config.toml
n_experts = 24
moe_layers = [1, 2, 3, 4, 5, 6, 7, 8, 9, 10, 11, 12]
router_score = "sigmoid"
normalize_top_k = true
norm = "rmsnorm"
norm_place = "out"
rope_fraction = 1.0
tie_embeddings = false
parallel_block = false
extras = ["capped logits"]
init = "normal"
init_std_up = 0.0315
warmup_steps = 50
doc_mask = false
Below are experts of layer 2 (counted from 0) of a mixture-of-experts language model. Rows are named router (the router's row for the expert), gate (a neuron's input weights, with its number), up (a neuron's input weights, with its number), down (a neuron's output weights, with its number) and show model dimensions 112-167. Each number is 128 + 24 x the weight over its row's rms, rounded and kept within 0 to 255.
After each expert's rows: "raises" lists some tokens whose logits its average output raises strongly, later layers aside. This comes from a sample of Wikipedia text that the model never trained on.

# expert 9
router [134 126 138 132 121 114  93 160 149 127 119  72 123  82 126  95 140 138 128 122 109  88 143 120 122  87 160 133 135 136 110 118 153 129 147 155 121 131 109 125 130 136 121 107  84 159 118 145 165 104 124 138 168 140 143  94]
gate35 [145 137 152 160 120 112  94 111 124 100 141 154 139 132 111 121 110 138  95 110 117 134 136 108 179 110 155 133 155 128 110 110 112  90 120 120 151 107 151 128 140 149 152 138 175 129  93 159  99 101 143 115 137 177 182 147]
up35 [116 177 106 119 151 148 145 119 122 115 173 119 133 142 144 136 122 117 127 124  77 143 164 106  93  73 118 129 142 103 125 105 196 160 155  96 104  97 114 119 141  99 131 143 136 134 144 128 187  89 151  91  72 126 122 134]
down35 [128  61  89  85 109 149 159 117 164 149 134 145 248 119 129 131 164 142 124 137 115 106 116 128 122 121 122 120 149 129 170 108 144 140 115 108  99 129 128 172 134 140 142 136 106 168 146 156 135 130 154 125 128 152 144 173]
raises: "ures", "ure", "ales", "ute", "ation", "ura"

# expert 22
router [124 161 131 152 153  98  92 141 143 137 135 144 168 136 147 118 146 163 109 116 153 196 120 113 182 128 116 138 103  79 176 138 124 128 128 128  88 134 121 115 123 146 128 126 129 123 108 113 160 147 108 130 100 143 122 110]
gate0 [174 126 121 133 152  93 124 128 107 107 153 149 116  90 159  72 150 121 122 136 163 173  71  93 160 141 150 117 142 114 122 167 125 114 128 119 105 132 142 147 107 124 141 140 124  99 140 139 151 159  99 157 127 102 137  94]
up0 [147 105 185 139  99 126 118 110 117 118 167 102 141 144 142 148 111 119 150 167 114 117 103  94 133 146 130 139 146 169  83 104 156 161 132 103 123 142  99 163 181 111 151 119 132 161 123 130 151  98 109 112 140 150 134 118]
down0 [135 140 148 115 148 135 134 129 104 104 115 157 133 143 165 128 138  95  78 164 105 141 118 128 110 129 112 136 128 168 109 126  82 114 138 120 134 127 133 106  85 153 134 109 132 114 106  85 119 167 126 109 142 144 132  95]
raises: "ly", "ley", "yl", "ham"

# expert 13
router [127 128 127 116 133 134 113 128 158 155 145 107 127 121 126  78  89 101 127 140 148  93 158  92 136 137 134 148 161  87 180 147 121 126 138 164 118 179 113 117 138 138 148 147 153 130 128 106 151 115 110 150 195 135 121 154]
gate0 [152 120 172 107 140 124 102  75 121 116 161 133 101 131  94 139 116  88 153 130 199 137 161  80  79 154  98 138 159 141 137 123 121 161 184  73 121 115  81  91 138 182 148 115 178 128 138 111 104 130 146 154 105 126 119 112]
up0 [185 121 120 150 135 132  83 100 125 113 106 154 106 118  95 102 111 138 123 133 141 168 170  84 154 163 145 113 121 119 155 179 138 127 130 143 128 105 140 106 141 145 113 108 116 141  76 110 180 101 140 131 149 125 141  90]
down0 [167 135 173 179 136 132 118  96  99 121 146 120  87 174  91  94 105  99 126 122 124 124 167  89 148  99 101 102 141 129 113 119 128 141 148 117  90 123 140 114 127 127 118 111 138 107  98 126 155  92 137 119 108 120 108  99]
raises: "uj", "ures", "amb", "ara"

# expert 14
router [141 143 120 129 118  80 100 131 133 136 171 120 161 141 137 157 118 127 146 120 181 135 166 126 173 134 144 158 146 193 149 149 139 139 115 144 157 156 140 102 155 180  92 117 166 163 121 118 150 107 115  97 144 116 144 164]
gate0 [100 121 111 142 122 134  86 151 115 121 128  92 127 128 144 126 113  96 114 136 121 122 131 160 133 178 122 153 140 174 116 109 155 155 128 121 138 146 125 155 159  93 106  97 126 135 129 134 163 138 148 111 100 161 100 112]
up0 [126 117  76 138 135 145  96 146 152 132 114 109 125 107 141 101 157  90 111 142 135 132 127 137 152 102 114 177 134 149 161  50 110 158 131 123 147 107 144 133 100 130 135 108 103 166 150 157 159 125 162 104 161 139 111 133]
down0 [106  99 135 103 129 131 135 185 103 159 167 117 163 122 126 119 133 169 124 126 112 111 107  91 137  95 125 121 120 156 127 122 137 118 111 104 137 115 132 149  94 131 100 107 152 137 174  96 156 139 131 112 129 107 122 144]
raises: "ley", "ly", "ely"

# expert 21
router [103 123 148 124 151 108 116 186 107  84 127 132 153 124 120 138 104 113 150 114 141 108 166 135 107 115 145 116 180 136 135 141 110 161 148 122 116 132  99 137 120 164  84 146 150 151  95 125 125 145  92 126 213 162 142 141]
gate0 [108 104 164 151 107 110 120 156 128 136 119 138 137 129 116 111 141 135 156 145 117 161 117  98 131 128 135 114 137 118 170 156 105 125  87  85 165 146 123 115 102 157 105 143 130  98 126 118 187 113 147 148 131 143 136 152]
up0 [ 84 117 158 117 131 134 126 128 123 183 133 101 134 130  99 155 156 155 109  85 145 122 127 107 106  70  89 114 129 108 102 109 103 148 104 149 124  93 100 153 119 119 120 149 100 129 115 128 100 147 102 156 128 129 125 160]
down0 [110  92 174 162 110 104 153 138 120 180 127 136 184 102 102  75 121 157 119 104 101 144 104 119 149  99 163 153 146 137 142 109 142 114  95 142 122  98 136 138  83 122 108 106 112 161 145 124 172 133 134 132  97 103 137 142]
raises: "ional", "ed", "iers", "ation", "ement", "ier"

# expert 23
router [114 148 128 107  91 125 149 118 122 116 111 123 146 164 138 120  85  95  91 129 120 163 104 157 131 113 135 142  78 153  96 107 111 154 155 149 178 162 119 112 113  91  80 136 111 143  99 143 117 115 136 158 142 153 127  95]
gate0 [127 108 124 116 111 100 111 124 166 118 119  93 157 134 138 135 115 137  60 106  90 173 124 143 128 122 155 142 157 156 105 123 105 101 163 142 128 119 130 107 112  92 106  93 174 142  95 122 114 140 125 117 148  79 126 121]
up0 [126 139 151 117 133 121 145 147 151 150 120 171 107 129 142 160 146 113 108  98  97 161 175 130 112 118 132 191 125 100 141 114  54 162  89 143 144 105 117 123 145 131 134 153 140  76 110 128 109  88 107 140 138 116 121 147]
down0 [ 98 118  76  92 129 129 143 109 206 129 150 132  93 122  94 143  98 150  92 140 104 143 142 139 150 145 105  93 129 120 141  93 162 145 108  93 101 139  96 147  91  92 113  97 150 142 144 125 146 138 126 166 135  87 147 146]
raises: "ation", "ations", "ements"

# expert 0
router [118 162 192 136 146 130 151 114  77  55 106 140 161 178 116 121 154 137 150 120 133 142 107  81 159 136 100 112 146  74 165 134 119  83 165 123  95 104 135 115  81 131 134 149 144 124 126  84 131 154 125 130 111 134 127 177]
gate0 [116 152 140 124 101 128  92 106 122 112  93 126 116 131 126 127 119 164 111 117 163 115 125 131 119 119 114  91 148  58 164 156 107 123 126 102 132 115 118 110 139 100 122  98 115 169 135 100 122 147  94 121  91 141 159 134]
up0 [126  99 109 132 160 123 101  81 150 114 132 143 147 112 147 157 132 149 127 106 122 123 132 115 145  67 133 159 119  94 106 135 140 117 152 137 138 125 130 138 109 160 125 153 145 161 137 154  77 150 138 106 124  60  73 154]
down0 [133 128 120 111 154 153 129 108 127 181 144 111 112 174 121 151 144 101 151 172 142 101 100 157  85 116 122 128 136 141  82  97 128 120  81  88 120 148 127 132 150 114 194 115 150 151 111 135 112 112 112 141 153 158 133 147]
raises: "uj", "ari", "ă", "ular", "ul"

# expert 5
router [132 148 141 119 126 133 150 163  96 131 139 123 146 126 105 134 148 132  79 120 156 130 155 104  77 121 177 141 116 119 137 133 103 169 144 120 137 146 118 104 143 158  99 114 143 150  87  95 117 104 114 111 130 152 141 134]
gate0 [112  65 134 130 108 111 160 178 120 152 121 153 153 121 112 175 141 123 109 107 170 183 128 125  96 104 136  81 119 157 159 122 105 124 148 130 149 105 126  94 133 128 115 149 129 165 119 124 136 147 132  65 134 149 147 168]
up0 [122 139 155 104 116  99 116  58  89  79 141 130 136 131 136 149 101 137  98  84 150 163 120 136 121 132 123 168 123 145 144  88 165 146 140 127 133 149 141 108 125 109 132 141 193 139 137 102 110 146 110 117 160 147 102  96]
down0 [143  95 124 135 148 122  86 151 162 156  95 169 154 143 114  91 152 119 101 139 176 110 167 157 123 121 102  78 153 164 122 149 130 123 148 102 101 138 129 107 158 110 150 117 140 115 137 130 151 121 108 119 123 144 130 157]
raises: " serving", "ace", "-up"

# expert 4
router [146 104 163 102 104 115 124 118 120 148 135 124 175 161 152 139 138 159 127 121 132 148 209 126 112 131 178 134 125  83 158  96 167 155 131 129 101 128  98  92 121 164 122 111 127 106 125  87 153 105 138 121 144 100 130 118]
gate35 [132 125  87 169  87 140 162 115 122 138 147 125 138 118 128 124 118 137 143 128 164 157 161 135 111  91 157 115 105 126 203 171 153  78 134 110 137 201 103 140 137 126 158  96 127 112 129 137 135 108 153 141  90 138 140 139]
up35 [151 104 150 123 125 168 147  88 131  76 124 139  51 132 163 130 109 137 145 151 100  91 129 119 121 126 177 150 113 109  89 134 111 100  92 107  95  93 108 105 118  97 112  85 152 151 160 115 153 101 129 127 122  73 111 132]
down35 [131 108 168  69 151 109 143 125 136 157 124 107 121 135 126 158 141 128 139 141 147 135 135 160 129 157 115 141  98 142 107 139 117 147  98  57  86 109  71 159 123 130 130 127 166 138 109 112 104 181 180 118 111 133 126 122]
raises: "ly", "uj", "ation", "mat"

# expert 6
router [106 140 136 162 153 108 114 107 134 120 126 120 179 114 156 123 135 144 103 137 157  80 146  91 145  75 130 131 154 113 142  87  98 123 149 127  99 108  99 135 108 163  77 135 115 147 101 132 118 123 111 126 168 122 114 102]
gate0 [128 106 119 122 137 129 144 122 146 114 142 119 152  88 155 123 179 142 119 159 125  90 107 100 153 137  85 147 134 153 146 155 105 109 162 109  90 112  94 132 170 156 138 151 126 132 152 121 183 139 117 148 144 128 113 113]
up0 [126 107 125 147 141 126 181 144 155  87 128 112 105 175 105 158 135 157 147  94  86 127 132  82  71 123  93 146 113 158 140 138 131 157 121 137 128  70 149 119 137 140 148 119 157 144 115 132 133 133 138 130 140  85  96 174]
down0 [125 108  53 121 140 116 127 151  86 166 141 138 168 102 115 128  91 137 142 117 136 126 181 128 117  98 112 138 100 131 144 123 106 113 109 157 148 144 153 101 112 123 147 151  82 131  83 132 116 148 127 115 174  98 156 143]
raises: "ular", " zone:", "uj", "ull", "ule"

# expert 20
router [133 119 138 140 155 145 136 124 147 143 127 147 141 153  94 141  81 166 151  97 149 169 115 120 172 180 118 127 120 114 144 131 123 132 111 133 116 133 138 114 113 125 132 133 149 109 119 129  70 170 121 120 128 121 143 147]
gate35 [107 143 181 126 112 142 152  81 147 125 129 145  85 121 128 147 109 170 143  91 167 107 114 156 147 178 140 113 138  94 128 138 120  92 126 119 123 147 130 107 133 107  75 184 124 112 158 154 138 129 147 150 117 123 169 185]
up35 [174 193 146 117  89 119 121 123  69 135 149 122 143 136 130 165 137 160 117 170  88 133 115 100 125 154 163 115 159  87 108  72  95 116 156 138 113 160 111 147 138 163  59 138 106 110 121 146 132 129 159 131 111 170 150 154]
down35 [ 97 161  98 150 114 149 108 114 121 124 131 107 127 132 128 128 143 128  73  77 115 122 123 103 138 129 128 120 136 129 140 104 103 134 164 136 126 138 105 149 116  89 135 139 104 137 163 154 137 135 177 166 126 116 149 100]
raises: "erm", "han", "ă"

# expert 19
router [147 155 117 136 113 144 109 117 130 101 145  97 148 122 103 146 150 110 122 105 141 122 139 142 136 149 113 145 140 116 142 113 129 133 127 132 122  78 121 121 122 137  84 158 130 119 130  92 130 125 122 109 128 157 125  87]
gate35 [153 110 122 124 109 182 146  79  60  98 123  93 126 130 127  82 135  89 160 101 117 134 104 115 129 201 134 144 153 122 137  62 103 178 135 164 105 125 124  97 105 115 135 115 140 118 134  91 149 145 136  99  94 106 115 143]
up35 [143 107 116 132 131 131 150 128 121  92 139 132 104 184 176  95 124 140 116 163 122 158 138  76 152 101  96 122 142  81 142 156 138 127 116 151  85 121 157 110 164 116 135 144 133 104 134 113 112 132 136 161 145  80 158 153]
down35 [150  87 112 129 135 187 127 154 107 116 117 123  60  53 157  91 100 170  90 137  92 124  93 130 117 123 155  93 145 136 148 109 134 154  90 115 132 183 114  85 102 119 136 150 134 145 152 113  82 157 104 184 142 124 124 104]
raises: "ez", "z", "ly", "e", "han", "ev"

# expert 1
router [134 149 174 137 140 113 123 145 132 107 124  86 167 150 154  98 147 119  86 125 107 124 155 122 142  90 134 149 115  78 111 142 122  92 121 148 121 115 103 141 104 130 122 108 120 146 113 151 150 158 123 138 188 147 139 118]
gate35 [ 93 137 135 150 136 150 113 110 147 108 130 133 120 137  96 108 105 134 116 163 113 161 135 107 172 140  91 210  84 114 125 182 102 126 126 131 121 130 142 162 121 128  99 136 125 135  90 113 111 135 129 132 178 157 109 147]
up35 [116 162  95  90 115 158 163 158 116  84 140 155 117 131 113 137 115 134 129 150 109 109  97 127 133 153  98 116 119 137 143 117 152 135 125 111 132 140 107 127 135 122  74 120 165 172 139 148 116 152  94 115 137 164 139  98]
down35 [128 138 152  93 116 111 152 163 173 134 140 121  97 169 120 168 133 161 127 132 154 119 138 162 139 113 125 116 120 151 122 131 150 108  85 125 114  92 112 145 117 127 138 159 106 149 117 126 124  97 116 133 132 162 128 155]
raises: "ari", "iers", "ets", "ly", "ies", "ass"

# expert 10
router [140 135 110 164  79 166 163 134 138 140 127 133 121 118 128  84 159 158 130  84 133 105 161 126 162 185  95 115 127 180 175 148 155 135 157 142 126 129 139 112 115 169 135 127  76 105 134 117 135 129 131 134 162 101 158 126]
gate35 [136 109  98 107  99  93 118  87 153 107 135 102 104  82 142 112 176 159 107 103 125 115 111 132 139 168  98 144 140 126 204 136 174 143 156 139 129 147 115  93 138 187  87 147 103 110 138  96 124 139 113 112 137 115 134 179]
up35 [111 134 119 179 189 144 114 148 139 134 131 130 134 144 123 153 128 160 107 131 158 121 163 130 124 139  96 128 159 156 153 135 120 132 103 100 106  87 155 144 145 122 126 118 141 108 145 153 125  78 161 141 117 167  89 107]
down35 [121 145 130 149 151 132 140  96  68 171 127 143 160 129 110 111 114 142 110 125 137 133 121 163 140 111 175 124  88 128 173 151  72 120 150 114 130  80 139 117  98 107 129 124 117 126 120 158 171 155 115 123  99 114 113 137]
raises: "omb", "less", "hes", "ets"

# expert 17
router [125 137 143 156 153 128 135 119 149 123 167  81 180 111 141 121 145 151 125  96 167 132 176 125 127 135 163 141  97  98 140 127 122 147 131 160 123 125 113 102 107 127 119  99 139 149 104 117 158 112 143 138 143 113 142 134]
gate0 [ 98 150  98 126 146 171 121 132 117 142 132 108 128 127 128 121 185 136 129  94 133 125 152 116  79 145 136 122 167 134  94 141 132 151 133 107 135 164 107 117  90 118  96 116 125  87  45 129 118 142 125 141 139 140 142  75]
up0 [129 118 106 134 164 107 152 147 158 117 142 153 123 120 143 130 174  99 153 114 172  98 155 137  94  74 106  94  89 128  95 152 139 133  97  95  85 132 132 139 104 173 112 108 124 128 156 128 112 138 148 150 119 114 142  73]
down0 [116 112  96  70 165  98 107 124 124 123 116 122 114 134 151 143  88 104 144 135 109 149 130 135 143 122 128 122 105 109 113 118  95 156 103 122 113 105 142 155 155 117 139 126 123 125 132 154 109 111 116 130 137 133 141  84]
raises: "line", "hem", "uj"

# expert 18
router [134 155 133 144 127 114 158 122 172 141 138 127 157 127 159 148 108 150 129 122 174 122 160 118 105 107 112 122 126 112 131 110 161 114 132 140 130 145 118  96 137 121 136 162 160 122 120 109 144 132 123 136  94 152 120  90]
gate0 [151 123  83 118 149 147 117  88 132 170 130 169 110 116 139 160 119 121 155 161 105 117 102 156  72 132 103 135 156 170 145 133 146 129 153 155 150  98 165 113 126 146 190 167 105 146 158 112 163 159  58 123 142 111 109 154]
up0 [151 139 129 142 126 111 110 134  93 126 127 113 116 166 121 106 149 108 158 132 139 153 111 165 119 123 144 187 115 134 130 110 124 121 126 137 208 107 110  82 120 119 195 134  95 144 168 104 130 127 120 159 179 152 120 121]
down0 [132 195 171 137 113 124 103 135  96 103 178  95 111 111 159 106 132 117 137 146 106 133 121  85 124 140 142  91 100 162 127 105 151 105  92 155 143 107 119  96  86 111 148 171 123 107 136 106 176 141 113 162 143 143  84  53]
raises: "uj", "han", "ets", "l", "ced", "ling"

# expert 16
router [176 157 136 150 165 140  92 127 145 113 159 106 126 106 152  68 128 147 111 131 136 111 122 142 140 121 147 109 125 106 109 135 123  86 114 126 117 135 111 114 104  85 108 140 156 136 129 123 178  91 117 123  69 125 119 104]
gate0 [136 159 128 175 146 141 121 141 146 128 113 156 124  91 109 129 145 150 124 130  91 149 121 114 124 141 147 105 150 120 142 139 116 165 147 126 140 160 101 126 122 171 117  94 152 169 102 149 153 138 179 145 108 125 146 104]
up0 [ 99 128 123  62 149 159 194 103 116 147 122 154  97 115 101 153 149 126 140 138  85 184 139 100 129 111 124 142 109 124 126 105 166 153  98 164  78 110 139 103 119 117 101 158 163 139 139 168 126 129 148 135 105 187 131 129]
down0 [159 111 118 109 125 152 120 118 137 182 133 128  93 157 150 152  84 133 143 148 151 109 152 125  86 112 130 156 115 146 107 137 124  94 136 101  95 151 139 124 128 110 131 150 143 118 124 126 113 138 155 135 113 149 128  93]
raises: "ly", "ley", "z"